config.toml
experts_per_token = 3
n_head = 3
norm = "layernorm"
norm_place = "pre"
norm_eps = 1e-05
qk_norm = true
tie_embeddings = false
init_std_down = 0.0
grad_clip = 0.5
warmup_steps = 50
decay_fraction = 0.853
decay_shape = "linear"
batch_tokens = 32768
train_tokens = 239300000
Below are experts of layer 4 (counted from 0) of a mixture-of-experts language model. Rows are named router (the router's row for the expert), gate (a neuron's input weights, with its number), up (a neuron's input weights, with its number) and show model dimensions 0-191. Each number is 128 + 32 x the weight over its row's rms, rounded and kept within 0 to 255. Numbers have three digits each.
After each expert's rows: a language model's description of what the expert responds to. This comes from a sample of Wikipedia text that the model never trained on.

# expert 11
router:103138107145065122128202172160091097113104097091103135159110120142107095113115163143116116123180101125120144173123126107160140118188122139129152135088074088124149104154133134095124175124122015179122137143092152142107083148140121161090107139070058136124129148229105044122100072106115152099111152057077122109162170146141123171158141137102138126110156188102072177121179168108082098141203134141167097140162118105161098111141097183099118133185144146097147117124148136100109136145135146110150135175151087104143138183074071160152109144105087101099129169179100118122141114149140077092
gate1:080168080086089130108098129068126188151093170182118149144110126121122147122047088096114098120083122169130076191135123150086122126125143152083126169101163106125117166127136136128137134162130097175163164139096147173172128066102108130131162215142087188088139205165097128145148116059129149111182154144142122154132135205098140187102141157080141163175159147165131186141154137156165175143132112059092112145117175114114110162128139083108127089061104117161147103158125178153109155123187089142164092127113138132128134174108069117147114159125118126107137114160148145133116099125106075204
up1:120130108188120117130116154081144147107134113127148184071099085119087151126167126172105152175176108138147108106117123109183142146168148142148075068113141148174142104131136141091095085128155145120126160108108136146121159110111199179104129130131107099147080092085136172070132190080143052134113173065157132088120138119043086188121136118116096131128128093100120118146112093109119151089066099157146142184165086070135141129133160151097146133128143123103097147102114049075162080143141111150125155103113161120145194075111210129147108117138075066161108025150146118114128089114090122141
What it handles: Initials and table numbers. Periods after single-letter initials (B. B. King), plus score and number fragments, percentages, and odd symbols inside pipe tables and coordinates.

# expert 28
router:101141163168186117146137123098112155107146161152137159102100131087117153171140112140140100109076122165115111151159131148109116130112105203092132144153127097124104099107151172128141160156105124115187127159154077108112180162156062116153112149101159113039135106162126165104205160120111155187125112122158072150101088085190128072050096182161130127167121179146111148116126128069083074109138102110101084097129122124122095116164177139137101125093084123113134182113130117104128142128224120195211148199113130094134143102171129096119152059173118143117147149092109093101102161123070133104
gate0:113097151073138074130095208117063138174187180120126165116152152161130166160137155188090135129178100152137095141122101194138108091206077076179140110149134137135136092173143157118109108118174068117128128139112119140101174083087092153115107153146146106133144171118151113129155139100151139173108163133098089089153168125124067125158119160142137159136065134099174147146117108143135103099161112165194149181058154089081118109178114152087051107123152119146161159183109095105147185089147174147122175148077134119111129127120089094123153095105087155096088156063101149160143097080147114140
up0:081133174126155091129158052148140108126135097122132102055089159104123129119175079159109124105094114172117106133202071131149156105144099141174197139110128214130170125086061135139122113116098207110107134075070155114135143162104114099136156074116135126163111089075197130144146133112142179108151061094186123121139118083123116129133073174094138109127095164190187098113120113098183166187173091149149143190132086116156143154124119128101143094143117114149129139100134152137144118128108090089132087100112129187130128160115166155151136129199089164128122216137106151121149102107082130145
What it handles: Determiners after prepositions. The, a, his, their and numbers like one, two, three right after prepositions such as of, in, to, for, with.

# expert 35
router:133163157058101084141090111102177169147101126177151105151103136090117158121142071098120189158130135081106137221097109160158156095172138103132088076143117087089103134148113158083122186178108157119140086112103134094164155171065127113176126108183125108077101096169162142127129114133140180101121113162059117121174110133154090114094144085127088107118159137156199130101180096085169139161103182137152143202121092147131072139127156164104126048139139153144084219121157147128139096109162132136166114168080126130115128133135132085109091125145109097079070128144125141181135103119150093154
gate0:101122150063115139141108125126174169123080150140169095138162137094103149177132139088154178118094184145139124140128086127182199124133182136139120112164098142089147158149156141160184121088156136152127099207097104148145115115160121150134103102143120126075123182158137080057071067101122117151124114103127126136150170155115165146120144171125093123161119096116137134120077081087158104150165110175103143181098160099151086193146141120135081067118156102094115078108110204153204123110082113094164151151132085149162178147101118112166093130124197081090131085151190067100103097090098090143
up0:142179130111096182160108064138138167158107163120099150166152079135139116120156126132182177146105157131154150136100062131136135134088070171133089110088126095082094098117158102201146128168137080134174111122101107147130127104135097172116115104166076154106127161103134106108116127143147110099140134132165178113143164184156075106132175079149128151151124124128085168101121155132152108161147148185049163137216138128135097187109068124157167138112137144096122092158132134153129053140078162149146198153085178055157132139174101165149113127139158135161157110120188116106068147149122147032
What it handles: Words after prepositions. Words right after a preposition, typically a, which, where, how or a noun, as in at which point, in addition.

# expert 5
router:100115089129126145092041131104119143107137136105166149143178129157102091120051140110160115120182139165119173153149200094122161163112141084122134140106083105124168159168193173147202129151107160174098190083164167153136146129084152137158119150094127162138096147152072088138191091153168146103141154126101167118102161124083073130109171109073104113083161090165146178172168145216124151139121091128192154185162166164132113126150160140176086133070175132082143154127089128103128092144088081126097153178105133104118103144126145144159126155124115112117139169114058108110129097172109127104
gate0:101076125103136089126165069109121149162156130172179094129159129121141136150070103115139186123099149118165163159093124157104139121147125187105192098092123098161118138132145086199102154154090124123158162165153190157114157115158109183178118070053138113121138119073099077139162106141133171099169130095102151206142099164077148122128152161144092085148130149151078134111063078077097052093120122147106131084131084160114142145134156188115112071124156161163134153138106108103052069150117116139104147123102075121135083121039134136136087142128118145111114160119107170092165175104099133120
up0:100098174140140130108200089181120139111090137122177151120158140081059107112126202145157155133113138163132198142102126116127154121122097096073091082165163135135119163093170108148086120148122185135061191094183125159169143146129111137088198128108118082113161136133148117176132143135137107110101130131162192147117101124118101120163115154169173142075078142182127078107078102145099173122125175117110096089098046177146075122138111150098130127174094145092149129092144107160129133129083107161081098172133114178151117129082142110164187145126143058111186153141153132074082100080103169114
What it handles: Foreign name fragments. Mid-word pieces and single letters inside non-English names and scripts, such as Ka-uf-ungen, Pí-r-ková, Sha-o-qi, plus Cyrillic and Burmese bytes.

# expert 24
router:110113087132134144129187161121066119117088116159072121091132146159150174161135162182162090069086137100089139142151062140072144159209187167135123164118130127168094142081095118157169105097113087155127116179151072128132120124186144120108152084125054053117138081084161104107087086085138149137082113071138125086133182163182115088189157197142148102092117162141108080117126155118149089136141191155108167108147172126114118147168095167174115153165110131156146147120161160105166149096109160108144135146156179110113088138128124150100112140130144122063129078123133152198094107126132101112
gate1:107163086075180094160126110141090111131107088106101100096135122145106131101112159200120119151128122117105185139139124114086098146125077172121124168115157127148091124087133087154153067149099120134139037091102109133133104100171139104088137128120130091082140093131153156131097152156127107181104121086142110105142114102163169177114108178120210157103099173141044104138221099185112065162145097094131128061172182118181096169126186108094145170197149125095178112094093130110140096105099155167120162133160145120118119103063151101086138136121113152145122099138173105201131145097092155124
up1:105077110102126158124100129082119162194109128186121109114177102140111136181166148133109141087169133129148102185107146083147153129146131147115141143145127161162102110107121096172154100130137104183145136120076168115113070112119114085111107133076091066114134143127173098058114086113129045147072124092148137046147132109142160213135141142065178107118104185087112075127146158145163111099195130118161122112143121168173082120110189096101104097164144180105101055136093149101114114122088186109193114130108134136066153144118177127153146136073129147116136119132159093160109106170148175190
What it handles: Counted nouns after numbers. Nouns after numbers or in statistics, such as minutes, days, times, women, active cases and percentages, and words in table cells.

# expert 39
router:159058184167109148139097131099100096164132128156058178077154168157125125171165121155160128161121094186085106148101140125147119104136109093152111131096130128124121084073094193173136102150099130139068153149085103139140103106122101113102154179113066097100128130126131138064102045119123120111160139142191122174131134150127141167134175172075104151135105153089135081166114124150149095166079108216180156168106128127155148127208136096091077159171141166106127186166142161118156075110109153122133093158138112108176106137126134133125138110103074103152162121115089124120145074105086117034
gate0:083157098125135068075133122117102094106159115118121104158166111087077077179175138119088162164147136137141135168133120082166109158107119166195114189102132134103078115106111175162217117107121130149107183133096140105161126148142131138175150068155109190156129120115128169108149122128156097069051188097128112128117115124197159119075136139089137067131090236132144163103118116103145116135123122122148112129121090094160195109141131119091082131111164168147091149108125110128103119149136176164172112101114172133134145215169110121133116101193118070133048087130151161121155131124141162110
up0:144091095110123129150104155127192094119108126146065133141132166129102134154126114179150074141154124137170140074115101154058144190143140116127175167154175117122188096100153065118118105082112138134177128158155136158136135147142136230169065111153108152136117103126159112153140086077118087083111116128125133151099145128090160156155173086146084100167102135173116138128075103123104130096142104136145124155140133130191222102163088100122152140081116097085079104112084163094133074124105114106100125165111179109140138107122073096167115172120186089127178080095205160194123162143073092110
What it handles: Mid-name word pieces. Word pieces continuing proper names of places, teams and song titles, such as Nott-ing Hill, Well-ing United, Los Angeles, United States.

# expert 17
router:134150164184097107144173147101128174119134113153084143142118092158163104200175124168147145146098157115114140140130144154114130164071150153115178116091158112115160100127183154146124139104128115141171112056147145094116082106068096122171127214122180096163118144158129161210131158130145152099134104099146149061156132175083124141125175073151155158196140094107108143114067121169122166108085055121136105052140125153187081143109142126129148156112108099099136134209103116134071128111161144111061138097161113098121133097097130124122107133180100123133090118077195203150144152116141183122
gate1:118130062183122144173116139095123107080170109140125109117145190148146105136174069164115139074125147110145112057117111129141142092118144142174148166102143092229123089146152129176079161133055192108082118139130116158133131116136108069102142114141066120135147096103200159075129134164175132118080111124133099146108196156093161117142162104138106124072101156132123082213132111110093133127162094088146125143130135158145183111143215108111111131130086096130147151108111121048177130127140169111207141063120074158087135175147127107123174149165139124094127124138138116146121073094101139126
up1:129118122154158109076191130156114141102087082103127120137089108153139145142153148186101139157116103108115086134145158149124125146126149087179117150101152142164061165179110150123089066141189160093171121145124077125107139133120109161134122086144122098151041191116146136127156106119159130116113098119104120106155154065169154139086129091129131181084096193090110112137128162118170068130131184167112078128159118088123108170144130104133145136085068150146145053104101135066154125087104173122129083065176134131100080119187166095122144192116089174090074214110124106160157144088077107125
What it handles: Table rows, locatives. Pipe characters opening new table rows, plus location and time nouns after "the", such as family, city, island, East.

# expert 30
router:147118024122110120176102139175089138145096175108139189159167103104073096108108174131137122128128131131165101138102102175100112111082094104105088125142088120177143125198101085147111124184121118158037107091147114117163137168149131087139151119091106121134158044103166133171137092094139142105149109129113123092131096147132098101134115159129213075083064188134145082140127151147100152129148177097053158126185101138166074192196118137126147109149119140125123118121103109108174060117133104090154099150133145168153095061120164159128117112089092133151138156139079118140136159088112107173
gate7:132154143133185161096129094227141155163084119112169205219140124077144148156109091124140124159130188175183128118092024132100141085167108130150084112141077165056099158063113146108079113176138112091118133077122159133148106112141099125097113162111143116180119145116162135161131183103166176112121167108108139166174145108099150159115140060072127133129119134129082109097108092133133111165098118125125115157134141094115155141088177114137128140140131114103097106117155127098147151135128166159078056139125117116108028189074125123176101139136164159175117154112117125102151164156116151128
up7:173099128158111109080149083066155111128098093148091101082133117174172120113114157114134125142200140099104134178150185116142055122131161139101119131134092116179156155075129127140109145144104169155127152132136122128114151096108146080128147062177132143098097120150139132137048088152085136099129125167155152134164169113107120170124051169130128139123143090106169131067118131132115162138171216122110182140151069082163092086112144150118142133154094211167124120134154138077144107158089123043159144121135093102100192100160081118112138144136112101172124095129149154208120146177218150118
What it handles: Reporting verbs, results cells. Past-tense news verbs after a subject, such as announced, began, estimated, plus pipes in election results tables near Votes and Swing.

# expert 22
router:101173174131182104114126135169118097130185188134117145116069120102108154079163109143165110133111119186135121123126125165161140145130081149174091075106104095098147161175061180167091134050127140137102065153135111131095112101145120147120119101164143181130079065105145138130058097158133130016062127112117094096141141211124139145122161104173143109108140130131159135138121166123104119131149105111161134095124130056137117144156093169097114146130140144199135137144176120116121153179188131108125143133167126090191053090169113088141068130101095128126118102139120132141202192138153122137
gate1:062144127169090140044095109161137151100133166135139121113079148131074138121155120112052146146113165117107131130177135140072116126118189145120114095155172115135110130129111117084144129210115096154186066095095139085112099151134082122139144117127075132119131193162155135074113162152175134150107143141175084162104120148154145123116151126124210104148182140138097110178134170070159143122167137178185136078180144087102124150101080179151141155154130088135197168133101121130114102133107132095100137148216118127092159167116150126070139110163171108099064128145166162068156178116104119167
up1:195123085164109150140099120109136155119121160154140095146188097074165107107141104107130130123126093171040171129127140074144087130120209121183136131111154102153130134109140067111112113150095136135155150094104114119108136129128130103148113127138169162196159102119126181105106153114129172145090226119174090107120149135174178116074142132103129154101119100066110120087085178089170142169162107092179139141169140141065150106107099121117116095131077116135117096131084106067096149152126143148161156145133111147105172080204141155153192109099150123078134219087110131111143115124194155194
What it handles: Hyphens and list dashes. Hyphens inside compounds and names, such as call-out, write-in, Newton-John, and dashes starting list items in infoboxes and discographies.

# expert 26
router:138134115071139152214117159108098130104206150096097137171166152076149160107152153182151073180084100144184128139105148108162115092137133128110187162107156131157124182130121122109121065119117121131117123156109130063122157173138121113107078121097114100136123171125107135096073163119056181157069090150125088138067154081103125104112133125118090121160147116059146111125081130133178087067175119079132139155135136090177131136139103128098130126135097134080164119166131120174143133168114123137112104172088063210100101072113138103122157135052108128156076164168149108139116162196146101095
gate0:093152134117147136118143130119115170144237113124157085112085191073167103138154082132149132096149061127073178142162190126089153103116157110128160131166227122120080146119170081113122123113109145136104111115099036175103145122092179116156130121143120125151107119128093104136143119182072111147092138123169119076093136081149161134157143143075100162082185129069116128124148118195165152153120165128139107155144113133128095151172109142102113129097138145092173123109103092099070112045158134106144202116056142150104147129143074131089131104195138143154120139174155159091143110124124104108
up0:165111145095116178103120111078066126134112087180089130110141130180109118188161173123112068187113163111155097092131129065109084122188122163099100138176111142140150185117182159124081154160206131108126134090100139161129154159108102110104085119150093090133133108126173174139120191194183153161156214143167098112145093118100121122124131119128080071187129153158038155127185120091153154128100085058169135097108128136112137079148146087142106117113171141151114127134072125077124131227107138135125140118128145117169141131138154099112132190124122164115161120112138096133159082122104128125
What it handles: Digits in numbers. Digits and number pieces within years, dates, ISBNs, durations and table scores, such as 15-27, 3:45, ISBN 0-5-21.

# expert 4
router:094124125049134182081111119171137135150157165160145100075117126122129125176160146077128125142131157145143075124114143048167151037166167128081100122098130120162137160113115093157140130103142086134100167120142142135110090086144102103141102100128140097161141111161167116090085206132116094128162193102130098169087098119203107096151147168120089136103163174123122179114148108096072143149156147094183065135043179090110191145159150118107124121147075111162100115110135125074134139125115137156147075118165094132104090156137161065106170149089109139144143197132139162188071158112145108111
gate0:092170115124145162135147133184137094110117158126125166064189164051171140173167144116160086166114151177196083142101157110124164113127144143130099195155122120115172147115145154151113167131065145109117158099147123160160103120132145155160103121140148164159100132131175103104137167154103180142096100171124154145174114116123129090118164157136086149114115184093117130101173106108139080136105125137107119140044153112123118088150113136139145144108079133112089151208179151102063155097194175060129163221146157121157096140081155147069151131098139071134070153100119059136091127175096145135
up0:105097099122118116105130125116151138096151174135116142152100111085120114116146140207094079133105106068182116083110113113085047095164084129126129103146102115128114127117177112120086134104117083135055069064158112158158166164125099107130139122107174121113170091127123134174067114116125162148126080127097095113129196153118143165103159174143127101102127094103123084152102159105132211115128126140127103123158147114116072186077205092135094125144098065182078123180090157132146121118154145157125093152111142077169145127142167148037133143157130104133072199151104076145089132203167131135
What it handles: Coordinators and articles. Conjunctions and, or, & joining names and titles, plus the, of, a after commas or of, as in Science and Technology.

# expert 14
router:139152173116117143085120123110160145098195093111103108151126153172103108191146156127145166146144095136144097129188118119099091147076208128074133118177094154178110127133153136189112087149125146114124159096113194152140116159146149200084133150138123178149128153154120138098173077151098097089115126104104130116139103164145168169185191110069248091113129091161150077114127144090101161151128092153069135091199160178105127103099085126106128123128172134110125157124136141101136163158108109109113084186059171089132180089136110120154143191165166101136097151124119146133136147142116118069
gate1:147141120089147136109104148123167078109132123137179152130180143152081134132135148149176151080117132130054135152052102165127123099158159115140135131175152155158118116109097118114122102144176132174103194172096120076146096123157084209114098143105089112057132141117212076118130118112095094141126134164177124136126126142067097155137095067157140125170069103157089136152122096191128147072132116153133074106142120099133091131161166094126089151126081074109179150185141158072123102102065098129152157101104161118158111115089112121151143139242133172140179150161141098156096102089094127142
up1:126074147182135124154147093096063126144138088121119080184151167116129131179133154141074107155142127134159093182133131143097123140118165136097146132097179103184140175077140122140124155203084102165085113104162162131159137099059144122096148129032112125103088168124132126069114126145089110097159176109154080121156104120134177143093120165019114096146122087095100090134123159132137099130088119145151178142089162102126097109112150132129134148068079117076175130109161177078110092093082138125144144121142069127118152161160133095104110210105121152165158080142102188123127167069126142163
What it handles: Capital initials, prepositions. Single capital letters and initials starting abbreviations or species names, such as S., R, FT, plus the prepositions for, at, by.

# expert 10
router:125143110100096142144114118133111208170175154097090192153128143131106068115088169105203103127113176153076084164114118112120123108155110099119161132140081116155141117151064120124127089118106129161128115073162179146124146118079055087139150115118121154141124132137202068149117124128125142125123179151082062101165117106109113132126139097120177138192143103071164124139162154129110174154078082130170090062138131088185138088106126115150097184099187074169145119139150135185084120076103146121168130110170145147082157132136138117088120181140176135091172173123155131145119136114101192209
gate7:158084169079170061094139071104158160111098116099187175125094133171156117123173083155124096166125126103118129171047113146146169113134129158178168161092063115115158153146087094104124043076114176182153194099127148104167080131162134118120093107083136069123102061158190140130162166094133157155153135086110117119153141148059158115144106125124101172188141143100081084086196119167141114097064151141132156168120094103165119097128125119162142137153137096169145111101174143104116093151136057112174107133163096151131103169120097134101128117169135128154103161116116100124132124149162136170
up7:152134079126086105143127073135149121098109144146078205141140158107067097127130141064115163134107128168129066169100097174094185117130091160177171122120115122191131181178052196138147113079092124107185148162180158162166119143165129127210081136145159079116089069138153119095110139079133161162144150160046131134118104160101102156103130093145099070180092103103151122148070167098136068147149127152157129108125118104130105119116175099150126109130170140157102132120119181102197110145129147101147147151173111131101066120150128113117142109177101117155132126083102074159090139084122111114
What it handles: Mid-word fragments. Short word-piece fragments inside rare or technical words, such as lum-in-ance, antipy-re-tic, cat-a-lytic, plus some French articles (le, se).

# expert 6
router:151160122124086116145168212116197085104095172136138087141125127149135125087109111082173125064148137140136116116115145132116135163132131109096103150093142103118155029110144123143135139115159138077169155129109100149130169142163181109123121094126131113089160133090114087151174148097109170134123121101079169132132088161051105122155159077143058161160147078107155110155066098131105097091147150163080082161119088187133147114167126135162128143163115097133005190159139132159137120163097128083118147130122109097184123157123155148143157155166120114134166061172143123164119203169184136158
gate0:104136114128191150120153146164134138121111106152115116203087112140142070122083096137134115166197122057151078114128179116117198183097139160139165070098126104170106120147091089115143181101149087140132114118165091172086240150148113141112127165064116141141152162211143121163141108125076155127094129099135120094128101114126100154129130072118136118154104106110121179088131128179141159067114134113149107043140056102121060094094157091116130165148159104128137101086165108101131068101176152110097152106173118164123121136133158115150093127161151135141135154173199138136109146183090123135
up0:124069173085131151080137137124138124127159057142160182131150092129145114104136095172148136162193201083170127093156131103130143150140159155168100126061068141149115105098103147164110166133151140147134099105128109128194155125117082163145105188087096135196110089117111153084153137126165132103106222136129153121145143145116096117104122109119152103163133177096133122127103067088182112189114064111144116180080117121153098127089101113155133100115137126096134190186115131102069132129115200103100070109145108141047170145108163142152113103128137129134074141080140161095224111127136097119
What it handles: Personal first names. First names and titles starting a person's name, in biography openings, lists and tables, such as John, George, Sir, President.

# expert 0
router:140118154165128173165175167098096139122107078156127165137110109131162080177108095156089178174089140118099160185070135131161129125092148165115141140074135124101134115124087141068148156130147062102181112109139089088137173074093097161206132147144118109170157119152163167179126156154088111169097149137182119116120081078100113148151083145137134120163167120075161120112121146140155107073119099104126103105087143105138110090104116131097132151102143139176111086167165101132115108120165186137113156051181093139152124117075135067111145150135093169087132115136231115158136170083100210168
gate1:132125117176075106117102119092161098158158099153128107163079179119157130162138082141120146129129128114125112181146131092107108118137134153139119110117125107116095225196078121123088125136154114163121165142170158096123123140119091191157107129030173114054120143173146106079142173132082101112075165143101195093170138122099096188130147118117089147108091139160133152136118160179158093057151091193124134150111140150104099057119129160236104168097169126123121104144088109123117186137102140115182143115069138127163114119108145150090101068136143101133198139099070105139105143133135131162
up1:072119177159150158116157156093059147121142102151154158123144167178113141103123178129092109134085092156138091098102136126150111176092102158110109129109114148159103161106109085122149176146097161168151088130158157142132135123177151109163120135117155059127125205092171187062165066094105136142148157158123116114075146134104081170098122160182142106079083127110113154132151092202094161154154052124139108151123140124143060120124126148171130090107170108079172087114174141143176126185055110101147166136119115136147142151145064121129173167123148202128117077128149077176084145130072139150
What it handles: Determiner-following modifiers. Words right after the, a or his that begin a noun phrase, such as first, same, only, new, and years like 1998 before season.

# expert 34
router:131110138103156192126110119057159139154119148058152143136120165157110169142115170147147147136178174127083118125111096146138125147112131105095124145130144074059120064065148128148182120189117129047140112134088175154150119187122113159121099132177127132101067134152123136119121068100154159083120124136124126086160178131088150172128137119138097200085118146107104123107077119200173170089109113129123181086139141118104158171091158170080208145130144158100104085124193163142127140074142112135167123149126114150059134100157161128149111108134167069132130116157139158114095104224129180092
gate0:114120146188137123120121102167130112182109151159150185151140135129195103136138164150083177110142165155174148140173065079142129069102098191146124103144117138136121167131183132134125184111104098098094140081101068112119219119052082128092101086146125125123131117155064099167072122158115082097106119107143102080138166105049142155100102105160142093140141069116132134088091187150144098129165148170147110157145113167170119091129142126185196145210178124093109123133145123138104098120097146158155139148138099135131104092117147158169113136107084057118151154088148119102111049124167135127
up0:069118145175155018155082127120133058148150153046146166122162073112093145179180163094090096171140128134103162144066147150115109090122147084103093107136084125139169096156101139096124174156088084140125067112109165119094106138126122196100101123156121102156113153131146124123123097127078135120218153122169147103125113190072074136076115135167153128167102105183148090155162148098104137136139085125129139123119086113169132140081135097099150127095086150080066146123157165192108138136120098121164148095146146155101169152166151153141122109066152116160077133177140156123168119119122077152
What it handles: Name-ending syllables. Final syllables of foreign names and places, often Spanish, Slavic or Romance, such as Echever-ria, Modes-to, re-ka, Con-ak-ry.

# expert 31
router:128128137110130168129124116077121179112124101110186135146163126137152133120131147168099133085114106124126117119136126108203143092062133082159123148096175126080110146131089089071127134164159148145165125094199094053120136086147131075110131130119130136089123142109146175140094166097127097106113176117091095161140105052151086143161073125154157097159146119156179093126136129139149074116152051115084074116130126152103115077100124068149110164117121173171173135129070125179114090121074148140085167123182162162155180188069171119192175117099133175066073090106155122168134106115122180140
gate1:119146093098113114149100081106135153091132183109140152135091058112146189125163176157096117125108135080160142076074153141167091143127174170089144089093150106132168098127121116074153166109116160073158064133176124140099142100148191140110105093182091171177202120139120131162133173132140188100136171138174147113126149131139121103105133113125111097150151139126065112145107127129140169130224145111146150129167089135179087092125145151180105174136124112118120161090101106098127031168151138146132178140174129155131101136097064043112175134122128092115077133142124043141136147114171110138
up1:143108124105090083106081153075127149091165093058117156081160132153072090164075097120167172127117136155108131142153111161144157155057114125153113168153094141097220138085145080109082087107137107168184104089080142105132155174149104090112162086120118107134151123086122127161128154212163139152119091135146161087107095155126202120172124107131162133086122146067214146121107109112127122142148145098159129111129148162152133137191154057103126160161059118114085089170153090120119110106161172130141086076146084169146142169148213173099124129158128118124166089109114145133143133140142162121
What it handles: Common nouns after determiners. Abstract and general nouns following a, the or his, such as role, name, work, game, population, career.